Experts of a small language model.
Size: 11 layers, vocabulary 8192, 58.7M parameters.
Training: a variant of SOAP for the experts, 362M tokens.
Below are experts of layer 2 (counted from 0) of a mixture-of-experts language model. Rows are named router (the router's row for the expert) and show model dimensions 280-335. Each number is 128 + 24 x the weight over its row's rms, rounded and kept within 0 to 255.
After each expert's rows: "mostly gets" lists some tokens that are sent to it at least half of the time. This comes from a sample of Wikipedia text that the model never trained on.

# expert 15
router [ 99 118 120 166 117 174 131 173 127 118 183 157 158  90 107  87 104 130 127 113  91 128 125 138 126 127 118 124 121 139 148 119 139 108 126 152 117 109 102  83 158 142  98 137 138 159 103 147 131  87 132  95  92  75 110 158]
mostly gets: " I", " In", " He", "I", " A", "In"

# expert 3
router [130 165 107 128 124 103 106 149 156 139 104 131 139 111 115 114 168 136 143 161 165 102 135  95 106 174  88 108 139 106 134 156 143 121 135 137 136 128 125 142 129 138 145 146 118 104 117 147 125 122 108 102 158  76  97 162]
mostly gets: "in", "ga", "ho", "ia", "ti", "ina"

# expert 9
router [ 67 121 112 113 133 125 100 114  95 137 142  98 138 114  90 130 171 152 172 149 153 114 132 126 110 170 100 105 161  98 139 177 126 158 140 134 126 111 127 105 125 131 129 134 128 112 125 142 100  85 143 111 106 126  77 203]
mostly gets: "0", " head", " Wa", "|---|---|", "½", "1"

# expert 13
router [139 149  94 129 152 109 156 133 140 128 162 155 136 112 117 154 157 156 135 144 113 117 162 100 106 153 115 146 136 144 150 158 105 111 161 153 135  83 117 116 120 124  98 129 151 116 178 148 117 145  92 149 159 134 150 156]
mostly gets: " be", " not", " been", "be", " f", " him"

# expert 23
router [111 128 137 101 146 139 109 106 100 167 108 124  94 137 108 118 103 153 104 184 168 177 103 117 126  91  90 114 102  82 107 177 128 110 118 108 156 155  93 112 123 107 105 144 154 159 114 107 155 109 104 163 151 112 100 126]
mostly gets: " |", ";", " /", " a", ");", " station"

# expert 21
router [150 129  78 134 157 105 145 125 127 123 109 122 140 102 117 116 174 155 125 132 120 168 141 109  65 147 129 151 119 137 141 126 120  90  92 142 151 153 130 140 126 154 107 114 157 111 158 171  90 130 113  92 143  97 112 120]
mostly gets: " c", " Cup", "c", " Israel", " Louis", " College"

# expert 29
router [124 145 108 128 160 180 114 123 104 136 125 112 154  90 119 111 158 135 120 149 135 128 124 144 103 144 106 133 113 110 115 115 131  99 100 144 133  97 128 120 108 111  79 144 102 131 154 131 123 147 118 113 120 134  80 152]
mostly gets: "p", "am", " film", "ver", " cover", " Division"

# expert 28
router [123  98 120 129 161 116 151 116 118 153 106  95 134 106 122 141 140 158 103 192 158 133 138 147  79 112 155 161 135 154 141 139  71 156 128 117  97 165  91 159 124 120 119 163 100 130  97 132 114 152 107 128 147 140 149 144]
mostly gets: " (", " in", "(", " on", " into", " ["

# expert 12
router [123 103 140 163 129 155 152 151 133 148 114 124 112 131 120  97 163 159 155  90 137 139 148 117 115 116 120 163 100 121 113 110 128 115 124 125 116 134 144  89 110 142  68  78 137 147 155 120 132 103 101  87 152 118 109 151]
mostly gets: " B", " He", " G", " K", " It", " it"

# expert 16
router [139 145 112 115 113 134  52 127 151 164 180  94 120 125 155  87 129 157 134 148 141 152 153 148 175 148 147 112 130 117 102  86 112 117  96 123 125  95 112 151 123 137 153 121  99 119 162 127  83 106  85 112 153 129 112 160]
mostly gets: " August", "K", "j", " where", " then", "ko"

# expert 6
router [ 83 135 123 117 116 165 161 117  77 157 165 116 154 142 132 130 161 138 139 105 131 124 160 127 113 148 118 107  72 121 134 137 149 130 129 108 127 107 112 114  86 143  78 171 139  99 160 191 122 134 139 146 169 104 173 183]
mostly gets: "P", " La", "B", "go", " Pa", " U"

# expert 10
router [120 168 118 119 170 155 119 146 150  75 123 113 125 117 151 112 127 115 139 114 132  98 115 138 100 142 113 126 142 115 150 132  95 144 156 134 114 159  89  98 110 154 117 116 156 135 139 158 130 135  78 144 114 122 135 151]
mostly gets: " G", "son", "ra", " T", " Ra", " Ma"

# expert 17
router [119 126 107 160 104 103 159 133 152 130 144  93 187 120 150 161 164 127 143 159 165 162  91 151 126  87  89 141 146 152 105 113 122 130 105 113 133 174 144 130 131  90 145 153 109 137 113 176 149 151 108 145  91 102  85 147]
mostly gets: "st", " November", " year", " El", " game", " Cup"

# expert 25
router [156 144  97 124 146 177 125 178  83 118 120 102 159  99 111  95 162 186 139 127 143 158 127 121 104 121 128 140 129 121 127 111 122  96 112 138 137 105 101 133 131 152  56 150 109 110 169 146 132 148 103 128 144 133 138 175]
mostly gets: ")", " Division", "_{", " League", "ll", "ple"

# expert 19
router [119 103  98 112 186 114 161 123 144 130 144 125 140 106 121 117 137 167 120 144 144 190 168 123 119  93  86 122 126 141 135 143 150  75 131 106 126 110 121 107  79 121  69  75 100 114 129 145 125 121 107 127 156 114 113 151]
mostly gets: "s", "pe", " actor", " politician", " producer", " brother"

# expert 18
router [111 116 110 124 115 153 122  82 158 119 163 134 114  74  99 150 134 117 131  98 111 140 113 128 125 131 138 128 156 147 114 112  85 105  99 129 106 155 143 131 152  96 110 123 105 149 130 146 116 131 112 130 125  88 125 190]
mostly gets: "é", "O", " work", " Do", "our", "ko"

# expert 27
router [ 96 147 133 129 101 138 123 118 117 100 133 109 165  89 134 117 146 121 109 134 122  91 169 126 128 127 120 164  93 117 150 133 161 125 145 112 112 109 103 151  84 155 142 134 152 195 165 157 130 131 150 108  78 137 136 137]
mostly gets: " New", " N", "In", " March", " September", " year"

# expert 11
router [120 153  95 138 155 115 116 122 103 154 100 147 101 104  72  98 104 159 144 119 152  64 148 131 156  98 118 139 163  87 103 121 100 104 112 137 133 100 111 133 114 165  83 159 108 114 154 108 120 125 145 105 140 105 116 128]
mostly gets: " —", " so", "J", " well", "ung", "im"

# expert 5
router [ 84 114 109 110 123 156 137 158 137 100 173 143 140 114 134 136 156 130 136 164 115 131 145  80 127 155 116 159 128 134 111 161 116 144 144 146 129  98 116 122 118 184  79 125 132 111 143 107  91 102 142 127 159 117  97 175]
mostly gets: " S", " N", " W", "E", " E", " G"

# expert 30
router [133 111  91  58 108 128 116 170 107 134 144 128 124 121 141 137 139 137 163 134 105 166 175 101  86 147  86 119 113  93 109 101 121 108 147 107  95 129  98 165 150 103  98 125 111 128 138 167 120 156 102 101 136 144 137 156]
mostly gets: " the", " his", " their", " its", " that", " over"

# expert 2
router [115  52 107 135 127 145 112 145 158  91 124 141 199 152 117 141 139 122 136 128 105 135 173 107 113 107 125 167 100 150 116 151 133 103 128 158  67  54 132 173  65 166 123 111  88 144 105 132 112 150 162 120 156 127 165 148]
mostly gets: " ", " c", " f", " C", " dis", " has"

# expert 24
router [146 108 108 100 148 164 113 165 149 142 154 105 146 133 139  87 123 128 124 162 118  94 138 152 122 112 131 117 140 130 117 129 127 111 114 157 177 128 138 122 136 133 127 128 101 120 134 118 126 124 153 139 102 149 125 145]
mostly gets: " one", "cre", " each", " Canada", "gon", "chi"

# expert 1
router [116 131 133 119 135 145 128 150 150 133 131 114 155 110 103 107 145 150 141 145 163 129 130 147  75 157  93 129 131 136 140 140  83 136  85 147 124 129 124 112 107 157 141 169 126 130  94 166  93 148 120 126 128 106 104 174]
mostly gets: "9", "V", " con", " O", " V", " Vi"

# expert 0
router [115 129 135 115 131 107 145 187  92 128 175  77 152 110 127 106 153 134 138 107 153 120 117  95  87 152 158 144 139 130 147 148 117 125  98 131 113 126 129 123  93 115 151 160 140 113 125 156  89 149  95 129 140 116 127 171]
mostly gets: " in", " at", " from", " to", " after", " during"

# expert 4
router [ 92 121 120 126 121  98 118 145 131 162 108 131 127 126  89 143 136 117 167 170 121 125 155 153 122 138  95  96 126 118 156  97 151 117 103 136 125 121 120 103 133 161  99 117 117 132 125 106 116 128 134 137 100  72  85 120]
mostly gets: " this", " place", " such", " American", " As", " some"

# expert 7
router [139 162  96 100 143 141 161 122  86 122 122 118 124 124 125 114 114 118 135 138 140 131 139 135 129 159 117 108 125 138 127 144 119  79 159 133 156 112  77 137 112 110  93 138 152  93 146 130 131 134 122 125 100 102  95 132]
mostly gets: " P", "″", "co", "to", "°", "′"

# expert 14
router [123 113  67 100 164 153 122 155 111 144 149 101 148 117 113 127 141 195 139 136 128 155 161 137  81 149 101 151 136 125 120 113 119  82 110 144 126 109 100 134  91 126 108 144 134 111 142 141 110 145 106 113 131  96  99 180]
mostly gets: "ttle", ".", ","

# expert 31
router [141  86 101 108 148 130 125 107 112 131 146 113 161 138 102 110 127 166  89 139 158 153 119 106 110 143  70 168 119 108 109 135 146 101 114 139 159  99  97 131  76 124 115 127 116 116 128 132  91 127 147 121 152  73  69 194]
mostly gets: " ", " number", "ov", " level", " Win", " Mer"

# expert 26
router [ 83 162 104  79 117 162 136 138 142 136 178 133 163 159 107 135 167 134 139 131  99 144 149 121 117 108 110 145 160 143 138 132 158 153 141 172 111 149 139 119 158 141 116  98 107 147 148 134 145  92 106 132 122 139 150 153]
mostly gets: " not", " also", " are", "====", " would", " including"

# expert 8
router [114 125 123 181 135 115 129 110 144 125 177 110 133 117 130 119 169 139  92 139 142 130 143  99 112 113 122 129 133 116 124  90 143 103 126 133 136 139 110 138 122 122 120 159 151 126 141 124  99 122 105 120 129 105  78 154]
mostly gets: " Force", " William", " $", " having", "\",", " Army"

# expert 22
router [144 117  80 127 132 147 130  96 111 134 112 113 129  94 118 156 165 138 119  99 161 166 135 112 131 124 111 136 105 131 129  88  95  80 156 127  95 132 117 119 129 142 152 140 146 142  98 142 155 154 104 134 136  96 132 171]
mostly gets: " re", " Re", " United", " new", " later", " pre"

# expert 20
router [119 169  88 102 156 134  93 153 131 145 113 125 121 137 136 162 141 114 150 106  97 146 136 132 129 132  92 117 140 139 156 106  67 108 160 118 128 130  87 162 141 172 120 190 133  86 162 157 113 116 150 118  98 107 125 164]
mostly gets: "ly", "ous", "%", "able", "ive", " most"